config.toml
n_layer = 10
d_model = 128
n_experts = 160
experts_per_token = 6
d_expert = 64
d_shared_expert = 64
activation = "tanh_gelu"
moe_layers = [0, 1, 2, 3, 4, 5, 6, 7, 8, 9]
router_score = "softmax"
normalize_top_k = false
routed_scale = 5.16
balance_loss = 0.00071
balance_bias = true
router_z_loss = 0.001
router_noise = 0.05
shared_expert_gate = true
init_std_router = 0.00851
lr_router = 0.00153
n_head = 8
n_kv_head = 8
head_dim = 32
vocab_size = 8192
norm = "rmsnorm"
norm_place = "pre"
norm_eps = 1e-06
positions = "rope"
rope_base = 10000.0
rope_fraction = 1.0
qk_norm = false
attn_scale = 0.177
tie_embeddings = true
parallel_block = false
init = "normal"
init_std_qkv = 0.0339
init_std_o = 0.00535
init_std_up = 0.0339
init_std_down = 0.00379
init_out_by_depth = true
optimizer = "muon_variant"
lr = 0.00867
beta1 = 0.95
weight_decay = 0.032
lr_head = 0.0186
grad_clip = 1.0
warmup_steps = 200
schedule = "cos"
final_lr_fraction = 0.1
batch_tokens = 131072
seq_len = 1024
doc_mask = true
train_tokens = 678900000
steps = 5180
dataset = "wikipedia_en"
Below are experts of layer 2 (counted from 0) of a mixture-of-experts language model. Rows are named router (the router's row for the expert), down (a neuron's output weights, with its number) and show model dimensions 0-127. Each number is 50 + 10 x the weight over its row's rms, rounded and kept within 0 to 99.
After each expert's rows: "comes before" lists some tokens at least twice as common just after its tokens as in all text. This comes from a sample of Wikipedia text that the model never trained on. Tokens count by the router's weight.

# expert 126
router:47 60 53 46 58 39 61 50 51 66 46 43 56 39 52 56 53 51 66 42 64 60 66 64 52 38 56 54 73 30 60 56 51 60 52 52 53 59 39 45 47 53 46 45 55 45 49 49 51 45 56 56 29 62 26 42 57 51 65 35 60 47 47 53 55 50 48 52 57 46 43 55 76 71 45 38 48 49 49 55 70 48 37 42 47 50 71 64 43 68 46 38 57 40 59 67 54 42 43 43 50 58 37 53 58 52 46 61 61 32 58 31 61 30 42 45 49 48 44 58 34 49 51 30 47 50 33 56
down0:43 39 37 18 67 60 44 51 51 59 54 46 44 51 59 42 64 59 55 44 53 43 56 44 51 43 61 64 56 36 53 59 71 49 33 63 59 71 43 60 34 65 41 52 35 55 54 44 39 56 53 51 41 31 57 43 51 47 49 52 57 43 53 50 47 67 58 56 48 52 30 52 35 31 52 52 69 52 50 51 59 54 39 48 48 50 56 51 33 45 51 58 45 44 61 51 56 53 57 41 50 42 58 66 45 35 44 63 33 49 45 44 59 63 51 40 20 53 39 42 61 46 55 37 48 36 45 32
down1:62 53 60 43 61 65 48 52 30 51 54 37 58 43 54 51 55 42 58 58 63 67 66 59 44 43 48 48 53 53 52 57 37 53 46 56 57 52 51 60 43 62 74 55 40 50 41 65 51 47 41 41 60 50 65 54 49 58 49 59 55 59 49 39 44 48 47 43 48 62 61 36 55 81 52 47 54 52 67 53 48 41 67 77 39 67 52 45 64 52 49 53 50 56 40 37 36 45 56 43 58 49 36 70 69 65 82 49 46 57 42 45 53 45 47 66 58 56 40 65 63 50 46 54 48 48 50 36
down2:55 47 58 57 61 57 47 61 51 56 55 51 35 30 46 44 53 52 36 41 42 53 24 38 45 47 46 49 41 50 40 53 17 64 46 50 42 46 49 49 51 54 55 63 61 57 32 58 48 38 49 58 47 53 48 42 43 62 51 37 35 42 46 67 50 19 78 62 35 52 37 54 53 59 40 46 37 55 54 56 48 44 50 46 44 56 47 52 43 67 62 43 53 17 47 49 38 38 46 43 39 56 43 37 43 55 46 44 45 39 50 49 46 50 50 71 56 56 56 57 63 59 46 55 47 51 55 66
comes before: "of ", "and ", "in ", "(", "for ", "to "

# expert 84
router:49 65 58 46 64 52 45 55 50 60 48 56 50 28 55 49 61 58 58 48 57 53 67 64 49 43 56 43 72 26 49 62 50 67 44 60 60 62 48 51 48 61 45 63 49 49 36 57 35 52 42 49 51 61 49 46 51 46 53 25 74 35 58 44 50 57 34 60 67 41 60 59 68 61 36 41 37 49 49 44 63 51 48 47 51 54 65 65 37 53 47 33 61 48 50 65 59 43 48 37 45 55 51 54 56 56 43 80 48 45 59 48 66 32 50 49 43 39 46 59 49 55 64 44 45 58 35 53
down0:25 56 32 52 57 57 39 54 43 42 59 54 41 51 72 39 42 47 65 58 54 56 34 59 45 70 48 57 60 50 51 53 46 66 42 63 55 58 53 40 47 52 41 46 43 60 42 35 39 61 57 52 46 67 32 47 52 48 22 43 53 56 51 30 35 46 65 44 54 59 60 54 57 56 58 40 44 52 38 54 45 42 43 46 49 41 40 55 29 67 44 40 45 52 53 56 54 67 39 50 62 51 44 64 65 67 42 36 61 58 32 58 43 39 67 49 52 51 42 47 51 47 59 30 50 55 50 32
down1:40 58 71 43 56 55 50 59 63 39 44 45 58 50 52 34 53 49 67 41 44 50 31 57 74 38 50 59 53 71 50 40 46 45 54 64 39 37 51 47 28 50 64 41 56 45 57 61 43 49 36 49 36 66 60 63 84 46 46 49 35 58 59 42 53 45 43 40 46 59 37 55 47 45 45 49 47 43 49 51 45 52 37 53 57 51 53 39 61 50 37 51 54 37 39 47 28 38 40 43 58 35 39 40 39 34 59 68 56 54 55 57 65 48 48 43 35 44 50 58 60 49 53 50 51 33 37 54
down2:66 66 42 42 48 39 67 54 50 65 49 61 45 44 47 50 49 49 65 61 54 56 44 60 37 47 51 49 46 59 65 54 45 38 56 36 61 37 52 30 64 48 75 45 40 56 38 52 31 31 36 43 53 63 48 40 54 43 56 63 43 53 55 46 36 47 54 55 54 44 65 54 41 51 54 43 56 53 51 38 62 37 53 39 57 58 34 50 63 39 52 40 43 69 55 62 70 60 35 63 54 44 31 26 50 57 69 36 42 61 63 35 62 48 63 51 48 44 51 55 45 54 45 58 50 60 47 48
comes before: "of ", "and ", "in ", "\n", ", ", "("

# expert 57
router:59 48 58 55 58 56 57 50 53 64 34 47 60 48 65 50 46 60 64 45 61 55 47 53 49 44 50 39 58 42 52 52 43 41 64 56 45 57 54 68 47 53 54 61 47 42 64 55 51 69 45 50 32 54 42 50 68 47 60 45 57 46 36 53 55 49 50 33 53 50 58 75 66 62 35 26 47 68 50 47 59 50 34 55 64 52 51 50 42 59 31 44 50 55 63 49 47 51 29 32 34 51 34 41 73 62 41 75 58 45 51 33 55 49 41 39 55 44 49 58 33 57 55 41 58 40 41 46
down0:42 57 52 46 52 41 50 63 60 65 50 47 50 42 43 50 40 64 42 41 34 64 47 42 49 26 59 59 62 34 61 60 51 46 46 37 57 60 47 59 46 51 36 58 54 49 54 49 31 36 47 43 66 55 56 63 41 46 63 44 67 39 54 43 50 37 45 60 52 39 61 46 53 37 62 53 61 41 32 54 58 60 46 40 55 57 58 59 60 32 41 59 58 71 30 54 60 29 61 47 44 56 52 29 35 51 41 45 56 52 50 45 46 27 55 38 66 53 38 55 60 41 36 34 38 45 44 48
down1:34 38 46 40 76 70 48 48 52 56 61 43 30 52 52 64 65 52 55 33 49 49 43 48 54 51 44 28 49 59 31 56 52 50 41 49 37 54 55 41 46 34 37 36 34 39 58 45 53 65 59 69 53 63 47 53 55 49 49 60 56 74 48 43 49 45 53 62 55 47 49 27 48 48 49 65 28 54 39 44 49 53 60 39 47 62 56 47 55 40 44 47 43 38 51 48 39 46 52 67 48 61 38 44 37 58 61 37 54 35 71 46 41 54 52 43 56 48 43 34 63 55 52 50 31 39 46 55
down2:38 43 68 43 45 33 48 67 50 41 56 37 57 47 38 40 59 60 40 59 52 49 54 32 46 46 40 61 48 40 63 44 50 43 68 36 59 50 54 49 67 43 33 55 36 45 38 59 44 67 39 54 44 34 52 31 59 51 46 32 59 52 36 35 58 62 30 45 38 41 51 52 39 71 62 38 46 42 42 39 62 40 51 56 45 33 44 55 73 44 52 56 50 40 40 65 57 55 37 51 49 37 65 48 40 42 60 59 64 62 63 64 55 55 53 52 54 53 53 55 47 55 58 54 39 36 60 50
comes before: "′", ".", "″", "°", "% ", ","

# expert 43
router:56 51 56 61 54 55 64 42 41 58 44 37 56 39 64 53 72 60 53 43 65 64 65 57 53 37 49 45 73 28 55 61 32 67 56 64 56 52 45 51 45 49 51 52 51 46 39 47 37 52 41 55 37 57 45 42 67 52 49 23 57 37 52 51 56 59 36 49 68 52 53 59 50 60 44 28 53 45 44 51 68 55 49 46 55 54 61 49 32 54 52 46 67 51 49 63 50 42 48 54 54 55 49 58 52 51 39 70 59 54 53 26 73 33 49 49 66 51 42 61 46 51 52 28 45 54 43 50
down0:43 28 39 61 31 57 60 48 51 51 52 44 53 61 37 51 54 72 55 44 50 53 52 54 55 50 52 47 41 47 52 57 40 53 56 64 63 39 31 51 61 53 60 55 59 45 62 38 43 49 45 67 53 54 47 41 63 67 57 55 39 52 63 32 68 45 34 50 64 55 46 60 31 54 45 42 67 70 45 50 63 38 39 52 51 52 57 66 53 60 36 43 61 60 54 61 51 48 30 40 65 45 59 61 38 46 38 51 41 48 32 51 50 61 48 54 50 42 28 51 59 43 51 21 56 50 41 60
down1:29 43 34 60 52 34 34 49 37 50 57 41 56 60 39 37 41 52 48 45 45 54 60 42 51 52 56 39 54 42 44 50 63 57 57 51 65 49 40 54 60 25 54 40 44 20 39 29 54 56 43 48 60 41 56 51 46 47 40 62 53 45 56 36 60 41 42 30 49 43 46 40 46 37 67 50 40 49 35 57 49 45 48 36 41 59 48 38 50 45 61 41 41 51 42 32 53 50 42 63 37 39 36 53 52 50 53 53 61 60 56 49 55 26 56 43 39 56 68 49 40 56 65 72 49 35 61 50
down2:54 64 39 55 61 41 37 57 49 49 47 47 37 51 41 56 58 45 42 59 36 38 57 44 52 33 64 45 67 38 58 56 75 48 25 33 57 43 50 46 50 47 64 52 41 56 59 47 57 44 53 35 48 45 39 38 43 58 62 55 41 51 54 61 39 68 56 70 36 43 41 47 53 44 63 61 49 46 60 64 39 51 35 39 40 52 61 55 52 28 56 41 41 43 49 55 49 57 50 46 45 55 52 59 32 33 63 66 49 46 59 62 47 36 52 46 28 56 62 51 55 40 77 43 45 53 41 39
comes before: "(", "| ", "and ", "of ", "in ", "was "

# expert 27
router:66 66 55 50 53 53 61 56 52 53 38 35 69 55 52 69 50 55 48 46 50 50 70 53 40 45 64 54 69 47 60 55 48 49 59 49 45 47 56 60 47 50 31 56 37 29 60 67 26 69 40 57 40 58 51 45 56 50 45 42 49 47 31 56 65 57 23 32 57 43 49 72 63 63 35 43 54 50 41 35 67 66 48 44 47 52 51 65 43 55 42 41 58 48 59 64 50 45 37 49 45 60 31 48 54 51 36 45 53 49 52 30 48 37 45 43 51 39 44 63 49 45 42 55 46 47 43 48
down0:56 71 40 49 61 60 40 33 70 43 42 52 54 51 37 56 51 48 47 44 55 51 35 40 53 47 49 63 41 57 53 38 62 31 42 37 51 59 53 60 42 41 59 49 51 57 59 70 52 62 41 40 37 56 39 49 49 60 52 39 53 61 55 41 44 45 43 73 44 56 56 38 47 55 68 62 43 31 56 50 47 44 58 72 49 33 39 45 38 47 39 52 59 60 45 54 39 67 43 36 40 39 35 48 40 39 38 48 41 43 72 45 37 40 62 28 65 60 47 44 37 44 57 53 43 59 38 53
down1:53 40 51 49 42 38 47 57 53 73 57 50 55 46 60 48 48 49 32 56 45 56 56 77 50 48 37 61 55 42 67 59 39 54 50 49 57 39 59 34 62 34 41 54 48 62 36 52 56 54 36 58 55 40 27 43 52 54 35 40 43 54 50 52 61 58 34 55 49 52 36 67 53 60 62 65 42 44 41 55 61 32 53 48 52 49 69 49 45 55 63 45 30 48 49 33 44 53 50 49 43 73 55 41 55 40 56 46 48 55 46 61 32 62 37 56 62 56 47 62 55 44 66 53 29 44 59 69
down2:28 45 43 49 51 75 46 67 54 43 61 36 56 45 68 45 47 57 31 43 57 47 42 55 37 58 51 53 48 51 54 62 66 50 70 54 56 61 62 44 56 50 39 45 50 31 50 49 43 46 58 44 58 58 32 62 54 53 68 45 40 59 44 55 60 47 45 34 55 55 64 50 43 50 80 36 49 34 55 59 48 59 53 66 52 44 49 49 53 41 59 46 60 48 50 50 43 65 67 47 58 50 52 69 39 47 52 64 43 63 38 62 58 54 67 62 55 35 41 36 41 35 65 43 52 34 54 47
comes before: "the ", "be ", "a ", "his ", "its ", "to "

# expert 100
router:59 67 56 61 49 51 52 61 40 54 38 52 71 50 52 49 72 48 55 46 60 53 57 54 49 41 55 24 58 49 52 56 30 48 44 48 49 56 40 45 47 48 46 57 49 48 61 53 19 45 31 33 49 51 47 42 59 32 63 55 47 40 51 59 77 50 35 50 47 26 62 60 48 61 36 51 43 58 50 28 47 56 44 38 48 67 58 62 50 62 44 39 61 51 49 65 62 45 48 38 52 69 43 60 55 45 37 48 40 37 41 48 60 43 38 50 50 43 48 66 52 34 49 51 56 44 40 48
down0:61 57 52 38 50 57 55 42 81 50 60 60 54 56 38 30 52 69 52 59 44 49 61 50 41 38 54 38 49 58 46 46 53 50 56 42 43 59 33 38 45 48 65 46 53 54 63 34 65 40 66 44 60 54 47 62 45 67 40 47 51 74 39 59 52 49 50 31 58 51 40 59 50 54 54 57 56 56 66 53 40 52 52 49 49 53 51 64 62 49 40 42 55 43 52 55 40 52 70 49 55 42 63 55 45 51 65 63 64 62 55 40 64 57 38 59 32 44 38 53 47 61 51 32 44 45 59 19
down1:39 38 46 54 60 57 35 63 65 52 53 32 58 59 55 46 50 41 48 51 53 55 49 47 29 72 54 44 49 53 50 52 51 63 43 46 44 69 50 67 52 48 41 63 39 69 62 70 59 65 60 57 61 58 56 48 52 35 38 58 54 45 53 53 51 71 41 32 45 65 36 36 63 49 57 54 42 60 52 55 60 55 53 58 48 45 44 42 52 58 35 39 40 62 65 59 73 42 43 42 55 69 46 50 50 54 30 52 50 66 49 36 56 40 70 50 70 49 44 33 47 53 53 46 51 57 57 62
down2:56 50 53 53 40 47 72 58 53 58 56 63 56 41 51 55 51 68 53 45 65 69 53 40 51 45 46 51 48 35 38 44 45 40 44 49 56 52 43 53 37 57 53 60 48 36 60 49 49 52 54 57 65 54 53 50 48 46 53 41 52 42 51 38 61 49 47 79 35 50 41 55 61 67 63 53 54 43 53 38 35 31 54 44 63 69 49 59 55 52 52 55 38 49 59 50 39 26 50 51 33 40 47 37 47 41 44 49 17 39 43 44 54 58 40 59 52 51 49 37 79 54 40 60 33 33 63 55
comes before: "of ", "to ", "in ", "and ", "with ", "for "

# expert 15
router:60 46 57 60 58 60 64 49 42 54 40 49 61 50 52 66 70 43 56 44 55 78 59 55 39 48 52 35 66 45 55 68 44 68 40 62 58 62 33 48 48 45 52 51 56 52 69 41 47 52 39 50 38 57 43 39 66 47 52 40 58 39 42 61 51 57 31 49 52 39 53 53 71 51 56 44 50 52 49 45 70 60 50 48 52 59 66 58 43 57 45 59 70 51 50 76 59 42 39 44 54 59 37 67 54 58 38 60 60 56 58 28 67 32 45 53 58 47 43 63 47 38 48 51 45 55 48 58
down0:44 44 51 59 53 32 54 31 50 64 54 56 44 71 48 60 44 37 45 37 53 68 42 43 46 61 55 56 47 56 59 37 50 61 24 55 50 47 40 42 45 55 62 43 35 79 43 50 54 53 44 62 66 83 54 47 35 47 60 53 54 70 39 48 51 57 57 51 40 52 39 54 72 48 48 49 46 44 57 49 50 44 58 51 57 46 59 26 50 51 51 34 65 43 51 73 42 45 48 50 42 47 57 42 56 42 53 55 41 56 57 56 41 61 48 46 60 74 49 53 35 50 46 52 51 42 43 68
down1:62 42 21 54 43 46 34 66 42 30 34 51 51 64 58 49 48 52 50 63 47 37 39 59 37 74 43 62 44 52 63 49 49 47 42 48 73 27 34 40 41 60 26 59 52 48 37 48 64 46 39 47 52 57 64 62 51 49 50 37 39 60 53 52 57 54 49 34 51 40 43 61 47 51 56 60 54 47 52 51 49 46 27 53 38 39 65 45 49 42 42 51 40 60 61 44 56 61 45 57 47 34 49 34 46 53 45 49 57 51 39 44 42 42 63 58 50 24 46 59 42 47 58 60 42 47 58 51
down2:41 51 56 72 24 58 38 37 56 40 65 62 51 61 33 42 54 54 44 55 41 64 47 35 49 55 42 60 60 46 49 51 40 53 68 54 45 51 54 50 44 39 49 58 56 60 54 79 45 50 41 62 52 50 51 64 57 51 31 48 46 35 55 58 55 55 60 38 44 54 50 71 54 76 50 50 48 42 52 40 26 50 44 50 60 48 51 52 48 45 45 39 50 67 46 59 51 52 52 59 61 39 43 39 58 50 52 56 43 77 31 48 44 57 50 58 56 75 63 51 59 46 40 65 44 36 47 48
comes before: "of ", "and ", "to ", "(", "in ", "for "

# expert 113
router:53 54 54 63 55 57 40 59 46 44 40 46 65 54 77 60 56 66 49 46 59 59 61 66 48 42 64 54 51 36 51 62 39 61 41 56 67 62 59 62 45 53 54 59 35 46 60 61 40 63 44 45 46 56 38 46 51 50 44 49 65 44 41 36 69 53 39 39 67 50 58 65 67 46 46 47 42 60 51 54 65 58 38 45 57 52 46 47 47 57 29 32 58 65 60 55 61 39 31 40 32 52 57 42 57 52 39 69 59 53 48 37 46 52 38 36 49 32 39 53 45 57 46 41 63 37 44 62
down0:44 53 51 34 50 45 50 54 42 59 44 47 38 54 55 59 56 45 46 70 24 57 50 67 33 55 46 46 47 65 37 39 49 27 44 50 52 55 42 47 39 31 54 46 37 52 65 52 43 62 51 48 64 40 48 29 37 51 54 57 56 45 63 51 42 60 62 41 70 61 43 40 55 40 60 54 28 49 43 65 61 55 65 40 52 48 34 46 40 59 43 45 53 72 37 58 64 56 49 47 44 43 54 57 46 68 49 38 64 56 51 62 55 33 63 42 55 36 43 49 39 64 44 50 52 64 50 65
down1:47 59 38 46 47 35 48 42 48 51 56 49 66 64 35 53 61 39 44 49 36 55 50 40 64 69 44 55 47 54 46 55 61 32 34 63 44 55 32 37 51 43 38 47 49 52 39 56 60 69 64 47 69 58 50 44 41 49 52 45 28 63 34 50 43 33 56 63 52 46 43 38 26 43 58 30 49 52 57 49 44 61 48 58 65 57 34 52 55 52 67 60 35 35 37 51 36 43 50 70 50 52 37 57 37 58 40 56 61 49 49 33 51 57 52 53 60 42 59 35 39 54 58 45 61 44 42 50
down2:59 44 32 39 53 67 47 54 74 51 70 33 42 38 56 56 43 56 55 67 57 67 44 43 54 43 53 54 52 58 56 56 42 60 48 53 43 72 62 42 53 53 58 43 45 60 31 57 49 58 49 58 58 63 47 52 57 66 67 47 52 37 45 48 50 40 39 35 44 66 41 50 50 57 47 57 48 51 49 24 49 60 60 72 56 44 67 55 56 61 57 55 49 44 44 50 30 55 39 58 42 49 49 30 51 52 43 68 63 58 37 49 53 26 38 52 37 58 43 40 58 46 60 58 61 60 53 58
comes before: "| ", "- ", "==", "===", "= ", "== "

# expert 116
router:67 53 55 52 49 60 56 55 43 58 30 49 60 38 65 52 57 59 56 43 56 53 59 58 45 47 55 43 55 45 50 53 41 45 48 53 41 61 56 73 45 49 46 65 35 44 62 65 46 66 37 44 34 55 41 52 70 45 69 49 58 36 33 50 59 51 45 37 55 46 63 69 65 64 37 26 46 69 50 44 62 55 44 44 59 58 54 51 43 56 32 38 53 53 59 47 53 43 39 42 39 49 48 48 70 56 31 70 51 47 39 34 54 52 40 30 59 36 41 54 39 53 39 41 50 47 42 40
down0:57 48 50 54 87 66 38 60 53 58 47 44 40 55 48 44 59 60 44 60 56 51 55 39 32 64 50 43 55 32 47 43 55 62 51 45 47 45 50 55 52 59 37 56 50 51 46 64 46 66 40 50 39 42 63 44 54 45 32 43 35 65 50 47 50 55 33 62 50 55 51 50 40 54 58 49 61 29 39 43 58 39 41 63 26 46 42 54 52 53 59 45 40 44 55 52 56 61 53 51 64 53 52 77 47 59 47 44 73 44 62 60 55 40 50 75 50 72 38 55 47 44 44 48 60 41 63 52
down1:27 36 50 65 57 48 54 34 66 49 50 69 44 58 54 50 34 47 46 45 37 62 54 48 64 49 64 38 84 50 46 52 31 47 60 34 57 57 48 54 37 46 52 45 68 78 53 53 44 62 50 55 51 57 60 37 61 54 59 51 51 62 62 48 28 48 48 44 64 49 45 41 42 45 47 54 51 44 61 59 33 55 44 55 45 63 28 52 55 51 48 43 59 54 44 69 50 53 53 42 51 31 30 57 40 42 63 39 40 48 47 59 47 43 51 58 39 47 54 50 45 44 50 29 52 57 50 47
down2:44 54 54 55 54 52 43 60 53 40 49 48 39 63 49 56 63 54 56 34 66 36 36 56 56 51 38 57 52 49 56 30 57 66 39 48 39 59 46 45 60 55 45 55 66 48 42 45 64 51 35 44 51 51 33 65 35 48 48 43 60 47 63 40 49 42 46 64 51 53 40 48 53 68 52 43 69 58 60 52 60 26 45 39 61 46 58 35 40 48 58 26 64 43 69 58 36 32 47 38 53 54 61 55 53 61 64 47 48 36 33 61 48 55 56 26 48 48 46 52 46 41 38 53 53 29 34 45
comes before: ".", ",", "–", "; ", "% ", "°"

# expert 76
router:52 59 48 58 63 46 59 52 43 58 41 50 50 41 54 58 55 49 64 24 63 46 58 61 39 45 58 50 60 34 65 60 43 67 65 72 55 62 36 52 43 55 48 59 52 42 54 45 54 52 56 43 47 51 41 40 59 51 53 21 53 43 50 50 57 58 45 54 62 38 48 72 78 77 53 41 49 51 43 54 70 54 41 44 63 59 57 56 47 50 43 41 55 49 50 73 52 44 41 42 54 45 42 58 55 51 51 73 55 48 63 47 73 45 54 43 55 47 35 58 39 45 46 34 50 46 40 38
down0:59 52 47 39 53 69 49 50 56 49 69 44 51 64 62 33 59 51 44 49 55 48 39 65 52 65 47 57 42 47 55 58 56 73 46 63 63 51 73 52 51 47 56 51 57 56 49 54 79 53 58 57 47 56 49 57 53 43 54 45 52 42 61 43 67 53 43 41 56 60 36 29 52 50 61 71 58 52 55 55 55 63 39 30 68 63 40 54 51 46 61 58 67 49 33 48 34 51 51 61 44 43 53 42 54 37 40 40 56 48 57 49 54 62 49 39 56 62 43 53 51 33 44 74 69 34 55 41
down1:56 64 34 43 30 40 61 61 40 50 49 47 61 47 41 58 69 45 43 60 52 79 36 38 51 50 43 51 42 34 36 51 52 76 42 40 42 47 41 51 48 64 60 60 57 64 65 53 56 53 58 57 47 54 51 37 48 56 38 42 40 56 46 55 48 45 40 44 39 56 49 44 50 46 44 54 40 69 64 53 54 57 49 46 69 60 55 62 45 51 62 49 34 36 46 79 56 42 56 45 47 66 53 46 61 51 56 33 36 57 43 36 49 37 47 66 53 43 44 61 55 50 57 71 58 46 54 38
down2:44 61 40 75 48 49 55 52 59 46 47 51 45 44 40 31 48 41 59 54 64 48 59 59 55 48 45 64 53 41 46 48 46 65 55 51 45 25 49 41 44 53 52 38 50 44 51 53 24 30 62 49 40 58 42 56 41 35 54 47 43 57 55 47 47 41 49 52 40 50 37 55 46 51 65 43 42 45 54 43 55 55 50 38 59 57 66 53 38 57 54 60 35 69 63 39 50 41 50 80 44 60 58 50 37 55 34 66 23 39 59 48 53 41 30 34 42 49 32 51 47 64 44 54 38 60 52 44
comes before: "(", "and ", "of ", "in ", "was ", "is "

# expert 134
router:58 61 58 66 47 47 56 58 50 55 34 46 69 45 55 46 51 53 58 57 63 45 65 53 47 38 62 26 76 49 57 63 39 61 48 51 53 55 57 53 43 58 45 48 37 49 63 64 25 52 42 50 55 61 51 33 50 24 74 52 46 48 46 48 58 65 39 47 57 45 55 65 57 55 42 45 41 58 43 31 53 48 52 54 62 65 63 54 55 55 39 33 51 60 54 65 69 46 45 32 30 58 49 59 51 54 47 45 45 36 42 47 59 56 42 42 53 42 56 60 53 46 46 38 58 39 50 33
down0:54 39 52 58 46 42 67 53 26 47 54 61 57 57 40 59 32 37 63 51 57 43 48 33 61 51 58 39 64 62 55 48 60 47 59 44 58 44 45 62 55 47 48 42 83 36 37 51 51 64 63 54 63 58 40 60 66 28 51 31 39 53 56 45 58 56 61 54 49 54 64 56 69 60 50 69 50 53 58 43 55 59 47 53 70 52 30 51 27 43 45 56 48 50 56 34 46 34 46 59 38 51 41 36 52 37 50 52 57 51 51 56 58 55 60 57 45 42 46 39 54 46 51 54 35 57 40 43
down1:53 64 42 54 37 45 53 49 42 39 32 47 38 42 67 49 42 66 54 47 39 42 49 44 50 29 52 61 29 58 55 41 63 47 58 38 39 69 61 75 50 39 48 43 30 58 54 43 54 42 50 45 50 53 63 48 32 50 56 48 36 71 68 50 28 56 53 45 48 37 41 61 35 47 46 50 57 47 51 48 44 62 59 47 51 39 34 61 54 61 50 44 47 48 61 54 38 48 34 49 45 47 33 65 40 41 51 59 61 52 56 36 57 34 56 55 37 37 52 41 66 41 48 68 55 66 48 47
down2:41 55 37 43 33 46 51 49 50 45 36 60 66 56 53 41 46 55 48 55 37 51 67 62 47 53 42 51 29 53 45 52 43 47 54 60 69 52 54 71 51 56 45 44 41 46 61 62 48 37 46 40 59 36 55 65 46 64 52 44 57 31 46 66 56 58 60 67 63 35 61 53 24 52 48 38 48 58 62 36 39 52 67 52 51 73 57 62 66 56 64 46 53 51 53 46 59 41 80 33 40 53 61 51 50 60 48 50 45 58 36 49 42 58 44 48 51 46 62 55 59 60 38 42 53 63 45 65
comes before: "of ", "in ", "to ", "place ", "for ", "round"

# expert 33
router:66 42 52 58 50 59 52 55 45 54 38 57 52 46 55 50 57 59 48 29 62 55 57 63 33 54 62 40 70 20 54 58 49 52 71 66 56 59 54 44 41 50 48 55 56 44 49 47 45 46 44 44 42 56 48 51 56 40 57 40 51 43 50 31 60 59 42 57 67 52 61 68 77 65 42 43 45 52 46 42 77 60 42 55 55 66 72 51 38 50 41 38 71 49 55 63 49 42 42 37 56 54 41 49 58 55 43 59 47 46 50 38 74 52 44 42 60 50 44 67 44 44 48 43 42 51 39 42
down0:45 65 41 36 52 47 54 40 55 47 65 41 57 60 32 46 62 47 51 47 52 25 37 51 40 49 49 36 53 48 47 61 57 58 45 46 65 43 52 52 59 40 69 62 55 61 46 47 71 56 55 37 37 41 69 31 63 57 42 48 79 51 48 44 58 56 50 60 61 47 52 57 47 43 41 58 58 46 55 51 61 41 44 37 41 48 36 39 38 59 51 45 49 54 49 39 72 41 58 60 50 45 59 45 18 31 60 55 31 51 47 40 65 48 65 56 46 42 61 61 62 42 53 53 53 62 46 47
down1:50 59 38 44 42 44 53 53 48 47 52 37 54 60 69 58 69 60 37 31 43 40 42 59 59 64 38 59 71 50 55 57 57 47 42 57 49 34 50 55 36 50 33 40 60 70 45 40 37 43 51 42 49 63 51 57 52 50 45 51 40 62 50 58 62 57 49 34 65 57 60 55 43 56 46 61 62 25 63 42 58 51 37 41 48 42 44 44 43 64 63 52 44 57 49 53 29 45 40 58 65 38 32 34 47 64 36 49 35 65 52 49 38 71 42 54 42 40 44 51 54 52 56 54 51 55 44 31
down2:54 60 40 68 61 49 58 56 63 55 53 47 62 58 44 51 55 51 42 67 43 56 49 50 47 51 43 57 55 48 35 62 42 55 44 62 58 78 59 54 55 46 63 37 32 45 34 45 35 31 47 55 62 43 64 54 33 64 25 72 60 54 46 54 59 65 47 51 65 54 66 50 27 43 60 59 53 49 55 54 67 55 35 45 49 48 62 57 66 43 50 49 43 50 56 42 66 56 70 62 56 62 46 54 60 44 52 45 60 58 54 38 45 33 41 37 45 44 39 36 44 43 59 49 41 61 52 49
comes before: "| ", "(", "and ", "was ", "K", "="

# expert 1
router:58 60 55 58 65 52 69 52 40 48 42 38 55 44 61 52 59 43 59 23 64 50 67 72 32 33 59 43 52 35 68 63 35 64 54 55 62 57 39 59 39 49 44 55 43 36 57 45 53 51 57 41 53 66 37 56 47 49 49 40 59 37 45 43 50 60 45 57 80 51 66 48 71 63 38 42 40 51 48 54 66 53 46 52 61 54 57 53 49 55 48 45 60 65 46 66 53 47 37 33 53 44 51 49 49 54 42 55 58 53 57 28 68 47 48 50 59 48 46 62 47 48 47 50 51 47 38 34
down0:66 56 26 52 41 46 57 43 35 45 73 62 60 48 55 50 43 62 59 73 50 62 46 63 58 35 59 41 57 37 48 46 42 43 52 39 55 48 41 54 37 52 59 41 44 59 51 45 52 24 42 37 62 52 55 56 56 60 55 57 49 52 48 78 30 58 33 54 42 35 62 47 50 43 50 32 44 55 53 51 49 55 33 52 50 50 53 46 59 59 53 38 50 35 47 51 36 49 43 37 42 39 40 40 52 64 65 27 65 47 50 47 47 55 65 64 48 45 52 54 33 46 46 41 56 34 56 58
down1:55 43 44 65 45 59 49 45 58 55 51 44 44 54 50 33 68 46 62 51 48 38 59 48 45 57 40 43 70 48 52 61 58 47 41 47 45 45 54 44 62 47 40 51 62 52 48 61 30 43 44 64 42 62 50 42 46 59 57 42 62 53 46 54 59 59 46 53 52 43 57 58 65 59 48 70 58 47 34 71 52 47 52 52 51 56 38 47 65 37 44 32 67 60 36 69 27 62 53 57 42 43 50 49 53 45 55 43 39 46 39 61 67 52 51 73 47 53 35 72 55 56 56 28 34 45 24 54
down2:61 36 54 50 54 35 71 53 59 40 65 59 69 51 51 58 48 61 33 69 41 37 46 36 42 58 46 46 42 67 55 47 44 46 61 46 40 56 53 55 52 63 67 45 40 49 26 39 51 54 56 49 67 42 53 51 48 53 42 34 41 66 66 62 58 46 49 48 49 57 57 46 39 33 38 42 60 66 53 27 58 59 56 56 46 63 51 48 39 70 41 50 32 52 36 53 53 61 43 52 55 47 51 49 57 44 51 43 48 64 22 49 43 47 59 53 44 50 51 51 60 43 46 57 48 45 80 45
comes before: "| ", "(", "and ", "/ ", "B", "was "